python train.py --num_hidden_layers=15 --hidden_size=96 --n_experts=32 --experts_per_token=1 --d_expert=352 --d_shared_expert=0 --hidden_act="relu" --moe_layers=[2, 3, 4, 5, 6, 7, 8, 9, 10, 11, 12, 13, 14] --router_score="softmax" --normalize_top_k=false --routed_scale=15.2 --balance_loss=0.000477 --balance_bias=true --init_std_router=0.00685 --lr_router=0.000961 --vocab_size=8192 --norm="rmsnorm" --norm_eps=1e-05 --tie_word_embeddings="early" --optimizer="soap_variant" --learning_rate=0.00859 --beta1=0.95 --beta2=0.99 --max_grad_norm=1.0 --batch_tokens=[32768, 65536, 98304] --max_seq_len=512 --train_tokens=388400000 --max_steps=6175 --dataset="wikipedia_en"
Below are experts of layer 9 (counted from 0) of a mixture-of-experts language model. Rows are named up (a neuron's input weights, with its number), down (a neuron's output weights, with its number) and show model dimensions 0-95. Each number is 128 + 24 x the weight over its row's rms, rounded and kept within 0 to 255. Numbers have three digits each.
Before each expert's rows: a language model's description of what the expert responds to; "gets" lists some tokens that make up at least twice as much of what it gets as of all text. This comes from a sample of Wikipedia text that the model never trained on. Tokens count by the router's weight.

# expert 16
It responds to: Adjective and adverb endings. Adjective and adverb suffixes and common adjectives after is/was/very, such as fair-ly, use-ful, slight-ly, large, important.
gets: "ly", "able", "ed", "ated", "ous", "ive"
up0:104152109132136208097160141112080116102137133141104158098060138199114110165141084110131111106117121106121152120180110122138134155158098080141134155099118149125138115112131138133104094144146114123136130148139105097122141142144131147137121144143119114118117081114122144138152109121107103124
down0:157085121111123126146135092114061123125173123145142112179118145147132107120103133160134144164110111162154084129075124142095121118110116094087093154154109123158149110137126150124082086129169135132130106166156121100132076113122138096110157136099135141112132105101124137142131151137113151135
up1:090144143141142171100130116132109143134121163124157152165103146184123135126153131143117129127091064118163147133103151086099120107150149109103129111099133110141139112162145148086155155114114157109119135128123127136143149153136137143136136138194131154157071100140113156176125116146103167111
down1:117126101141121114176170141126095081127146131125113092097136152136112133138128122166163159151146169109090146161127130162126136147156127144113119159110140137113109117131111089192108133118152154155132133144159098143079142116149128154117122128104176100163120129125118138156093103127088102072
up2:171126097128151161155080131128151119127158086121089135099121126146121124181120132166136152087124165147089158120141129130111135109116114151158079125149143131130144109141137110184139149151116123115119125122169104148098138150121128160113131111153147136071087118111125086094095116163132098100
down2:103135107134135102146134144096150136115094092099139146090145165144140138164162103160117145120152162151166118118107124149136143160162135110138097162131127128132163111105138080109131078106198110099143160140123122169159105132118144160125153150135109136158144116138121109129133148197151146128
up3:086096146094092139167152118142117100159136143081127114135099071138142160165138130150117133142123122117129117100136177115141105109133144163128137134127125089104115108176120152121146120118133137177129154090110141139122089070167129150114097150114142147151115136141087147111124077101100118110
down3:141122108144120138137124082151141108150078111153067191116126158129142086137090151121139175130147127161131146164118094109150123127104140105131116105109108119156159110144151133130142154100122158128155140113152086136116125180148158121131145073142169111100088133150145125151133109113108141150
up4:107124145137135083180125102159167139142128142124106095122176137126124123125086128146108104177155141093120152080148139141119127101135167113131101104132113127144139132127146136153137129112116111146093125134183154131175134164131157146136098111153191170103126128107100133096110097164094141139
down4:104104084132164112142125142115094097142165119123160155129109081104105110094133192100175148107124170151123125116156129132118121144157128143134130145149113134094131123102103124161130104117124116127157141128118132103102143048149154118088181121078122112126143087111124113146114140126132138107
up5:152143140167131151143100116149148126137121119152138149160098104106157146160116106126111121133152112141096117101152119125135086149124167126136088105123122107109109145132088160155148139115106125105154123126102130140130080108073114106092123047118145116147100083100143096149119131070156146132
down5:162144092134107150151063117113141115117104122152136143134143149116117136132169129126115103086131133154051143123130113141117113104160127149165116179093128134104148136149123128142111116117143095076180124178127146096150128140118133142096137111149160170102126143112150132165158109104112104127
up6:137124125151101137129110144136098106123094122109124143157117126124137136148154097153099093088133151131110101105125127120143146105147140125132051187126158135135120146116102141193121182171169143132193135134134123133134153150132080139135124095143098110097102141111136098134170138108134123133
down6:095148151144094161161147145120135112085128111158138098142138140127111133129156144129154091089125133125166135097117114096161099131139162116144130166152137161154160131119155157136151161149181115143145122197101102115120116132091123114091112077140111095149127136137146126139145119149161077111
up7:095120169134118117094135131101120133113120141137126078140187098100103129139172095111117136133132123146093132111135126166120141114112105108122130093127142085180098147124117089103105112148143129097116157092104115097147106128102131173099158130125095152107124130163140156132114165161077141088
down7:168130137160106130150118144178140136110105095148119167083094166109152121107121112132116110132100125149153116096127108093138128149187095138122168141135154178102146113150157147091145155103098108121156091145117119082142129156141109076153093158130140115115152110119155107121154138133130116135
up8:151160106135139110178054154101172139107146159135131153123073110156117134096134127148113137092088132114116124147118101132122145135112146140127122118145129078124145108141175130106150134106133155140108163120115154090133148117144123164139119136134155089146053105100112109102147146140146127107
down8:148138140168163056125145091118121156143109152129109117094149150130112109149160084175110120132139148147168142126109175178129093127121103068096120137161150106164120137116111142146128107138115148118111102148112079139133117157158135126127132160104144154099120111150127145113146171146133108132
up9:132102154151109125150138059124095161102124086144139133122118116137116142172114070155148155108081122130089095143125134145142127141089147137118134129140157094128095107191148166079155131116108118137116139158114121124093126161108101130159139126116147133115173133109099114146105107092134141130
down9:160153131133084091069133114105111159140133154157131153160136123108103134139177108133142115144117123139113128159121116141151115100122156173109118095129109143093123141151118135101137120102110141129191141149094176151085076101124143138105174149122087145116146112098097131121114157164135133118

# expert 23
It responds to: Past-tense action verbs. Main verbs in biography narratives after he, she or was, mainly past tense like played, began, signed, stepped down, plus -ing forms.
gets: " up", "ed", "ing", " made", " played", " out"
up0:138085138130143126114137143115108115160113126098119136086122079121144121181151142101136132102140124117133157144096138108108152115113082123117128192112096135081106121101087160146129140191154119127149143090166126145104113132158108093169125160122117117140101128132178109113122160125143115097
down0:164092125104103098109129152101124161115167097128116142129127095108119163137156140118074110115121154105115163134147130124124127153132153111141152123102074113095084157123033135102144122150134156151114159143131156163123106126132140118141153115098149130133115113146106104105127147137167091112
up1:135136124111152105145138155129110132143134151113110073113150140099087181145097065123112110155104114111159112118100142145165111113118135104114120144112116100158128125133134124124066124128119134150145140103123142091088111120104119145135167127142062107109133108097111074100103135151174150115
down1:120157088131125111134146111108141146086144134167120141098183141136087139121155126125134144057120147135162106156139135171140114144125112111137146111108207157117136119139114141087125134128103132148170151124093105107139122111121126132085115114109127170166166115113121128168140096105124127162
up2:087149114167097142129132084114143100122076134146133136168104117116114184111132104138133125162105126120109102129133138136125109138117119108118058094150097107109114132081125118141128146108078146134135137113122108120106115100125088125070153150148093093142110098165138137123151145087105160116
down2:095125096090122158107134124129127118137105114126118136131095160121131181114125078117151093107151157115101092094147102096154146164108136079091086130095141100140099129140117148132109170097121135136116113106147105113138172122089101111121116171193093141111149128154145146115128142114113139127
up3:145139150157165118120121126143116117118171136163133116143113125126175160162132112101118145110111177096146124112136105130148110138129165104160054145140097120171108113140095128153122098129147159157127156097121105132127142119141158118083159114136149121126173107164167126087139122099122176153
down3:182135126121079132137141151101149196104112169135118155129064137157089101130136134132138121133094149165090152149106105136146123133113178137147114148107123149107124107161122153101126083159160121139126140155112117164149101104132106149136121094132093121114102128134126180103117119129099142124
up4:098115146123132120128116141129071128121104088103108146118089152120103108074137111107140113101096091164148099116144104156089090135138095124166131150130158097156132118138133104106132112134113127111114133118138155155187110084133111104169124134080150148154107121100152122126113140155083125170
down4:148096150137175095125126089170167138140131114170092157129147131172108138144111153149152112116140138156128152135129136161129149123130131091123118098190132133138127156150108149124101118124191144145144138127131090134065127128119103111106159117171109124132122138159117146125119117171137128064
up5:083140143097138115111123157090148157152109127106180148118130128082127148156102132117135101150136135072131122120149130136135080130162091080126107080149106141147134130138119135131128166126102176130150128090133113087088160123084110135174139129115123128115180125096125114139128157104115116108
down5:156153124138145088135127156121091159122141093175128116150131147131138150169135120150110110127081114113119124155147158102095137125119122141142114130137104131135156106146158105087167153125129087149122094136123144154112141158129118124135164162222140111121137132124177084135164171124130109123
up6:100129172110122093144165153176144064110152141129140126126112129126114115140099110138112089158131143113142127153113136123125130087135145099107131091107104146139084154086142157148153140131134095085152109077118097132152131106126137101119138118149146172115083100140151083105109079136121117121
down6:114098142103125089082130161102145133117114172159117107121125135112076122150144157130134132128131174111073120148112112144100156081108090087123134130095092140151132139116123143083147157098097082125112136077101086128143137139125076120125138094165152122106108109128127110132113126139117110134
up7:130140092154115118098149151184134132108157135129109160120100118145139134150071117108127128100156125088113128122091148119151135138154136126114153127109116101162119106124125095110125078129119176127122148133103134140103145156173099115143095174122135148142063107136148068088125089113117134109
down7:101141105095138131103109105118119164132137084125120116125156186103106082146135141097091139163139087131143111201153128149148126167124117119132162107103129129155097154137200140136150127133121121071132145143123115160098136140137131144122138144154112156098123117133139159163137163155140122125
up8:128119115178143163156108124147129141126123143119123122095125119150130156093113129122120140164123150140132112144121143107153180152109187106155158121130129106139154101160130139135130096144049128098096099148096125127152113107143142136176163103163109119114112095134141150104134131128114181186
down8:123130114145116142110121148126140114118118164175122108172137123128118144086128131131130146122113126099123114146142100113195146159157133123100116120069155137071106144093104131147097138132073134160123082155113110139120130115133141091175167130118134135112130135120071152167146153107148125170
up9:168124134109152131091127088141150101141119100123056087158152159136152153133127151143117118166110148093107139125166101134142123122116131139166117147131180112126125130120137094185133120175136122115129147092101125162119127102104163124079140116114080128128078150168123144119145120115131111135
down9:142133132137124102147168185119123131101115129118153122166174138093093130136147105153105137114126119131100135103115106148126100093129094150153156115124146142115173130120118145108120165085158136070164139167156144121151136113124129131149147104149080165108125112113171127141126087114115065107

# expert 6
It responds to: Mid-word consonant fragments. Short word-piece fragments like it, at, et, end inside longer words after an initial piece, e.g. ep-it-ome, p-end-ulum, symp-at-hetic.
gets: "it", "at", "et", "ot", "est", "ig"
up0:112123148090165139128173108104118132154124163083098183114146119132132144140113131086129176142077145174170165148093150122158098146118129136145131119130138101125130121150158123162198147154084149133143135103122127124115125139166125077174137116132135110130110143114112136118121129141156140135
down0:127114151124107136141106108098098125164127107129135148105104162156166101080159133149136127102139125155161098132131105087152141116115197115110093154109099145154122108119136084123100136102138097061164158113127128131123153122125109124121095099166112146128133122173163112133117137146150150171
up1:121144144133068132126163107189114092131101154135145130099115138102136176107123113121132192130073142116114104124118111138109121156116101141162143103140153144152130102126151126120129150156164104128171128085099149122093146151107141155119091089105133126096135132107128103109123140092085138146
down1:117128119122125141125140165174079114153091160129151145137147127098137126100139104119126141066147129081125106071163119142091135138135143157125157104138102110161144101131143148113131126116159087119120113081162125156178103138179098106094135132102135141152133161149108132106102139148122132100
up2:129104127085132122127102125157117118175106138106119109096128137106123149154112160097097118185127148121169132129165139084142138117181132145134103148096155114162074125150145122142071080140133126102130125081148116114102121122127123116096162143126132096141170150111125112077138114156139136137
down2:159113120128119129117137077123074123097134163120115139140096141087113140145150117113114117178129102134119123122144154137187093144142147161137104101179099102172109113116114129109103132129121158139128112167089130128167074131137129101138131135095100112130152154107103089103081161112146109133
up3:134121131063136104093158174100078159131158143128140112120141087152151135122137144122137066166149116128106135132108105101097063093147122095109146123126150161173147110136148176180149116142139147134097142130128157104133147122113117114132134165132131116085120130143130135113108153147133131125
down3:120123132135113168154150161122121123104152118134107106131130146109081137078111077092110130165139163135132138095134091108132128096094168104105114121069116123126153121113153150141110121093107133141122096089152160119144135151100138111130130108072128089107132132095134132182158170118116107157
up4:138158137132113127128170141076111116151184133130103126075135134136158097106143132133136137142100167139165131138099127142106095111099128131144130108101173106143185142128138145125123121166145153150147152136150092087113124149125122130152128128152088088162082110145132142151128100133152093183
down4:125106126152085119130109095121111144151074092099160115093178168166151128129135126100127110114145167112113167133171067156156147133121127120123106146100132113081122120134113163135111096134127128097139106113138128139110154112099115116101169155094154156147100123116140137160147135143171157109
up5:174118165149162112167094137152139156143143142144138126117166113157146127139137113122139127146126136085187139103135098146086114099105124103150092156115131100099183156090090114140100129115153128112142139133174112098090148069106113114141102140172154111109136126134118162137125133131140115133
down5:108161116115143174144136156090114127113137153173125119106126167143138137137124126120130127113141121094068127163125140166094108134172123110130121131140074125142128157114123197110135149113155117100172108127125116165147163066136137099178133137112147138153150140152123093141146142154138108102
up6:105156124105157111145141115073113161106167119115099122129137113153105119085134110102138128124150199131105123107153116130148118139147090135151129082110149104110118103129150152153142148134162159141125138102124187134094147133113087150126155131194173102145110121119157121124138144116140115087
down6:126139146120114128148166118169075126122110170152127135145165131103120113117168129128152178144137134104133099109147106150136163150097132158106112123151146181136144132105113118134151111095135139141101138108147099123159179121155161088138187107089114123119153087131133070104138117118138127162
up7:186118150145111097143147140167115108144141152155135109138157123128097118149124132106136140147114166187145161118092129148161107106129113112161144111148115152150087109140103104121081174127127129137114106105179108124099128126131128139142162111138116174161119087141104138188119133079127121145
down7:174115151069127166119084137139126169125125125102133136124162127125112145064165143101101109099115120130133135081174100121101121126114153127122103138149111145150116117132097083175135089120141118139120093126126156163160098126150148164089124096158090134160126113102137144136133120146109150138
up8:111106152107103148115138117177154110121103096112136116111172117148135119124127103155143106132113141170120129057144089089091153141126137080156185144110094129090136132119141127129154116141145149130134143115123135120115132147145126140128096115139096177131159123160094086097160086091123106144
down8:087066117114124091122104123174094140107113101153120097142169106100157127172150137126151143153142113153118163108102165138137127154119155145107149141096095159135107101125101106117098056120130124087129127113107152130132135130142125125099125119092131171171139157122143145102121125090118146138
up9:108109194096109119109082096124138150128155150091090154118161114154115155122143085131107178131162129165151142153147128103111150141119087123138123127136134151116102155143083120081114151163165173146120144137108117142179154122126157147098146105151154129115103122125135127132128142132159145157
down9:125163101174159143121078095122095135109136120121185131159118120114075143135170115157115148109132146164115106123119116109142185161123109145095122119121188155118161112114124174095129135130125108119125131149159111131133141129094161149102136122111105132161123126135107176083120111105160129108

# expert 2
It responds to: Hyphens and separators. Hyphens, dashes, slashes and similar joiners inside compounds, ranges and stats, such as one-on-one, non-, co-, .352/.495, and list-item dashes.
gets: "-", "–", "/", "; ", "-in", " \""
up0:146154164158102138139173132138154132151171105123124147112158098107131074120106127055132152138148093135157112148148168144111169112132118102135104139119105119140107135116115102139134146166138094125122115170125142122162130173123135155128145087141097082151120103095125111084145087133140139136
down0:131088127105115110128107133089117151111128138098143145135085123112178132123134092170126161166145156125155114129117063174150085130134142111161183120155135115105076090130128129114161123135083100134122121153116112171130112104166136105121121120090138128129117130108091105135157120122148115100
up1:129129142141113129120129211132131108153150165125115104098111115124138141169130106126117125121178094078179132145119132120133152127100114171108117127125148125119139135117127115138113109157132141184125114096120145150127114125102137154101104087113081111088106164065081116161122124145116132122
down1:093161122119100124118133103118128149119102143180127127149111139130112157127127142118104086118113142123143124101131167125093140112108144086152085113096121111135109111199143146127120138133125133121109105137164122111155173146096170112160127146135211126140162118143154133120117092129177089118
up2:165137142119117092115107097104135169091120109186114135132134103158133118155121127144136116141130157089110112116084094131184142105108107107092152092153149118114119154111136144190130137113125169109094114127160165126153146119138115136152082119120112106118131133116130139152131184128082164131
down2:132114183130106110108103118133144135113154123132153117137097100114168116118118123165111130134111110179131115082143125114132169104113121124100111117113068141120159147097129118137116161125152108100103150149163105116140094103138130122120113157127074097126141060134174130105145165170169110126
up3:140119110094115161111163188128118100129084132109078124124077110113114120095136164166127149104109170119121144101119104086118099090093144146108125120135127144113126152096159124139150114146196117154150144150136074116125133132155115102113106119095139120151120128126133085125094127157114146126
down3:157124109134137158142165132138093094108134130123150127155131137113157150155178127052087128142117099140118158138157087129146147128156096116124116135089139152170113122103162116115122100149161098110139120117160104151154150137142141133106142083114099134099147135162159111147118147114113194134
up4:138132156139148153103136119140167131140099106136143116132148172134103119113093103090135111177147155109116158157138116125107142124076157137154084118108122103114100078112123164118107086100096121126116112114128094105181104094120147115119118128152113117093132081078155107146146094110110142149
down4:129146156173120130128134124145112169121140135123099080136118178124108113140105137135136176099127140116125122147119109148131128073126119145106087116078138124125095114151153150139090150129107093094098090104145136149149093095142178071158116101106115154111155109169142111123115148162147109128
up5:147118152073125142108112145118065103147170112108098099103135105139127095131117130109138160181118141137140129135130130138147123173145152141122093149127091129173167150154132133073144118134166138103123141122102143141157130120124143132081090159119120141102142099076159145155124091149101128122
down5:126098148124113138082150135134100151123099186147131115112136096141157150159084117125174114104141076099123148145205141091115089096121097124089178093136115115116135102138109141167146135144122120137114161129121142090155132134140132135152137133132150151117143124163115099156115160125126113152
up6:112100144099131134132094109145141107117114126109099113152153126135092131146108141133081093121125129124138144120149097066154104172165112103148157113106140089145179135171113106141096119098123138062099182121128151139149120127118134153164124105148089112134162129112097104127153130091140138130
down6:117102092172107113135152169123146138092143092098144151077128099121084146118116125155105105153160144144151143113115111100102132098144158155125165126137186139126148141134129168148171113143111160103159085155103174131105125121123102114142169128140122121117128160097120141087161135122128099129
up7:158122109141131133102083096090139127080107130084161152091104150151164137138133090118126106141122134125125101132115131142117121125085117113111101131166131104172146132124115135153154129135120145092129125131105091122130122149073105139169108136159125150195113143132076078122118161134122122083
down7:112200091124142089158163129099146152099116113155104135150084102120120129111177141131121135193119136140126096123093127117096123064154137153105136106132093149140118153186147127087133146095135121149129131129114119143119152142138132156101146128102105121122155136148119117121092165151104120128
up8:103139164116169053134093108126126113125142123127113144137132114128108118123137114107124126138118115143141098133115168155105130112071126140147102104116121111130067101165168132127114121101122163148098122095134126147117099160163171110127186120081083138105130104171129120115109146144117133166
down8:116150115122134150100102141166128121115165144098160147137156155077130133153160147093099134117086114107136105136123111110158086095136162111112146072137098143100089134125176145153107135122144165116125110113120151122107112174114110111062137084127124132116133109157117133148110099134084126146
up9:115098115163163136154130137090165104161149147170096134114176091148096140161143140092148164178132133121148133133111117127142154109150115116142123146088118146145133157137129092110106063141157146120078129170156120166111153133115153138151124124120095131138088122080107142122120107113116127126
down9:147144144114079099128114162127155087106130133175168139096111123127136134124133139136094097055161130135119147126115122133150127136121144120144118107098160126088162174128095100124104121123124131160087101125108134113127097123138140129154136119072162090129128127149124123078142168181120135164

# expert 13
It responds to: Date and preposition spacing. Commas, spaces and prepositions around dates, especially the comma after the day in infobox Born/Died lines and month names before years.
gets: ", ", " in ", "| ", " ", "- ", "–"
up0:116100138104131137151136118121119146067144128169126134124113128147125094111141161148133106091137082101171122093137146163146116128083149136154113149130142114098167118089123158147131164186142109135119136145143107134094133126142085102135088148167091086119112109079113101150107144126114102121
down0:111106143162117118127137104138121103089166154148130135130158111110143061110116123168084159124143146155194129129100096117126145144131102156116125130156094134108148118145109135124127084148084155146109092156166117157108140068129117126138122123139109135153151138106104108134110152065128137122
up1:128116131131125150107145171113103131138107123144131133102147140157070146176136109132106118134146105130180146118174114164114104105056124097124100107143137157161097150171118129107145127117135116116101108138149161126124136128126149134126058112165167106153142117130124173133135113109160140168
down1:116156197124130152108109122134094123102104133133129149142167106134163113107145172118144109150123154119084120114127101140128212088121155114120126134108119122117114125129132126128136115123140160117103166111132106173129103156088124180134142128115104121189142128104118133113146081119088100113
up2:100129109118158143109134153139152125168170106130143137149111128143145088140134111097107130138106118083144114141146131135076115120127117150184141138105119133152092121113105174138106089201123147164112109103139124062120119086147132163166136094142130136128154158100109123104145130140116151107
down2:118129108129144110131156077064153116110128146148108128094103183143117092147100111111119127132116106130159143122126145112135174122149115099116126126158159095110092144124128157122178094092207117153126142137145122142111109127161132109120107128105117140097145107128142135121171148087167105117
up3:135133124132107115138095106132172162139132126136124156108139099157130138139138077142180121107170114139144145132138119174167137126111120105072116113116141127097152123162155124093163115146122106135113100116120111134155123135118117125199074104154094135129134140125168175115144136159069132130
down3:085138105145114184124127133138111156123124111145101133110089110125114105131090142163139092123085126119125148135101140155106117162125141122115139141108140057133128124146110085100120155129076152117122166102071125114133112137113128127145131122149151114116129057132086135128160111140089171143
up4:147157116088148132114114180096123108108111111146096131147110094109133108163126109139139177107114146104107122071130107079148119151139146136116086115116096150139159135105108154108100116144118121141117134134146106134093167186139122113117141138096107157155113155155086094159113119141101087156
down4:188131138127096148095115072122114132120132078178174135123148162159114089127177114139129162117104137117126108105126125105077121112182111133124100135129117119133156155153119167115087083121142117109138136149143135130116116127124183139138139161126116138127141177144122160119152090107130135126
up5:109115131143106093162147160168152102158159142110127131153107096145126133153115162117111143113104144143158172113154110094131107121118128150129098149158061123115091146159121136062183128129090134112123135108132163099134124077109110108153121133134152139096111136150110132138089118086130112130
down5:157129111148144150146127086096165090084131132087140124130147161105146153139128114148084109140165075116113136129122134173127129115069171135128094125128145157105137109143133122101141137164146152121133145136083121152076134121136099171090122131135142127090116159136149122118172096131113139092
up6:095107144134111128085161135135136095110125118152123136166113159157141114126141108097130109128126120120181111112147119104134176150128125120188080125085106101167081117142128130150118111141119126074139119089105134142122085123162116135135111075163114103153135120074101087139127145141123127134
down6:155114144169135091143142129149110103101141109123138105150126160115152130098135134130147119096150098131108128150087070177118100115140121119134138122115166157108155117076112133121129140133167128180142119131152123090131122132148122143129132098099142150165108099115175194130130129141112123058
up7:116117142167128161146113178169098104137082103102094156123135110105114084135127149124138113079129133109116138149084118098155106106129113141133118138104119078138189137135159163106134120139102119124116153095139108160144143125138099141102178091123116166156116132119144089082123106103120134123
down7:115123123154104086126141127106152146122108143115118140123120147115132080161145133138059135125106114103141097143109175143125129128100090152110125125142122141124114150096173139113151129071113139133126128153085127086129147116159091121162120093088159169152179171151156114124157158149125130109
up8:128091139117134114159107139114100078173142130087089081116171106106106119113110107161110104117139153142120127118093127121147129152124128121153118113152135125163067128124133146102096130137125166104078124130125115133114107119126128173089114145123099110154095111123123093139212113113132105137
down8:106064138134127084122098156119125128106110131106113141092119129140112084135097144130164097091124136127154100132116098144104160125139141108111155139145095105137158128124154139128183099122117156121134118182155147125121115142116130121165195099133111085165118103116138147148152129166143076130
up9:143124145155131092121117140148104129127142107131099132140144136181129179117156096119154120148155143066132133153163142117123113097119088126121148078163136141130091114152131155112103131109126172120130117100134118106101151155176128138112144135145131137200114077115116146163099142096157150107
down9:144170112142122152154118111140120153128119160155179129133131142138136099121126074161079132127131105099069157109154128123152112177140152150172136123139096161124136137135129132151090158164120125149110116134199122145115129127148104099145131187112131151127110132147140122112084124126107151096

# expert 7
It responds to: Name-internal syllables. Middle syllables of personal first and last names, often double letters, such as Mel-iss-a, L-enn-ox, Clar-iss-a, H-ans Ner-ell.
gets: "is", "ann", "as", "enn", "ill", "os"
up0:104150102123111134126140137163077121138133110168125116085113114160087143120132117128177120079142119117181114138169128099130128142130167158146129147098126127146161122166142123112161146097151154135139163148135122120087158150131134133101122097140111123177111179143150120124147100099104185149
down0:137114111122187189105082139121149136089138146094130135140163091125125103131107097134073110160144152143140059097152141084122155166166162125147130111106130108137127096125160124137136127113129117152135119148122109121133139128101129146128130144103130135064148106106119153129127176122112148123
up1:140117134108161117131122119143130119100153083152139143121139101094088150165081120129128116125142125132144091104154168129121089112128123096157068106119135121154118080096112113163130147114091133123133192180095134148104122091101125152130094109118096126135125145108126147140118127135147075166
down1:131158129070127105158105120139137128094104140120186129142103145133095162139148132129120076109142108125121074077166147139109096119124158137124111148092133128131116146111169155149113144155141114157193135145098135149113123129125102186140101113143134123111124096164150163146144138160130113121
up2:173130158102153161101165133104167160105149161153143095149100150148127090131142133119113092130108119125112098122147096116145142118160091110186154131113129179116151112142138118151130120151132144139074148140172112188132087120106131128137129154147144168104099113125120104134176130120137138133
down2:124123110126121135087144126138129141182136107144154148139147125104142124115120114104121079151156172143112148114091113111107142128135113153106142161108086161126106126107090092111120118086149117151176100188085079098149112125118171138112107147147154177130124118126116169143104093131134141125
up3:105153115082138145150129131146124097158087108135104145106154152115171095135127173133116129092138127155143131134153123108096142149129092151154119109086141103184142134157106136118098094110144127157126129140135111130121132165109145134173174150181077100118129103150128094104172098136119127145
down3:108157142093131161141103111145158130138066155121158127155118139130154162121144143113170130160125129152133162145178136125107141121121189149143127103096112126128124111099153125117141129163149168133135117099127111115089088139073126117160133172139109073121107139148139163119139134085148097111
up4:118136114153150117122096134130104101156112130108094094104100122084132130177121126084133143077097130139154133123135075128102142097102134109148140119154124150114126098168115143114138138149130117169145121137106135166130067089180101143147161101121121109144115131096178101105140105146098131157
down4:112138066129107117123137182145125095138106107111161127122115117079121151112117138109123159110110135145135154144143132107140129142098106133134154125136081102085122117146097083154143090130107150172145090100142118122083114107118127107113112100113121120154107192123147176120130121167143088158
up5:155172107124125121106116094133132118123122131124129115134168118128136125129140150133161163117071112121133143098094100111124143145147126125146113132110146064173129113150162166125086154092119145132133128137126144143119116119144109168110156157153102099069166094097108147077172113126136181128
down5:111109088087138094130151152105144114129148132092122109070154120133135139126145104109099133126149134114124157165121107104132127140178146131091115167089123115104166124111179138118128165099129154127126131109108144098171095136096109133108116110127072167105126150125130123081126128070140134162
up6:071123144096139142135076152175106167122114115114133149122120138111128188120127102110104136144170174127093110125092179130100108127119143106120120123149119134109150141166182118108126121171128142085092111135108125093140154118077099110124134146104132156117104106104150125117146140144110151141
down6:086073120128105144118110136190099167144115105111115160114090125143134116148102118134080124107127166118152125118127162149101107115114154117100123126139110121123164124117169152115120144107116087085158163158128141160147127090071109118077127130121155087127124140133140144127142133097085119125
up7:142119176147118155113099115145117099130119084133147088114140125069132140163085106129136146129066165162120144113148161155119114140143099072107102157153155098117129124124137142096121115092135132103111152098137119117126133120156125124130163161166137125128061133113111141139137131120168162143
down7:144148149156086154155075137135135151059116095150145131121076112096106123126146129093134127134161173108118139122123136155126150075167135128136117093101158119117144131106111125145125117160167106131118123135130156148132126122141092112189161121159184113106124154141108125162104139103126120121
up8:147142140142151138135112121089135138111122101083159153104145150129130125093113113100161128141117110118104121138135114134169137138110138113120143160109124123149126118110142171094171151074106157151113127143158118108097146099102159143122166104133094100146128103084162091135088164127123202162
down8:113119106146129109109107180144148136119127142172113105166135121105130130124131117157095139123113096104128181160117106125152116142109111113152144086154136149118149099124095142161098140119119097096100142141146155127117162200162130112149099162119151156137098152130064120091140144110133136172
up9:142085130062102129159138129126135159123080097103138113112130157126124146095093140109112110129108131170129117134132121154119175088121130123144158085089132122175118140104113121159135131117142107149110125106133130130143123082174115144134151116141122093123115127059149089151121143121065119114
down9:125058159120123111103171129140107124109182155135137117181150156164103119095142144142156097134119165112115140142132152125046110105125138121132080110136129141118144133116136125144124149144133154162161119158115144121132097155144129121128090129123144151120133132158170097104095179122113114123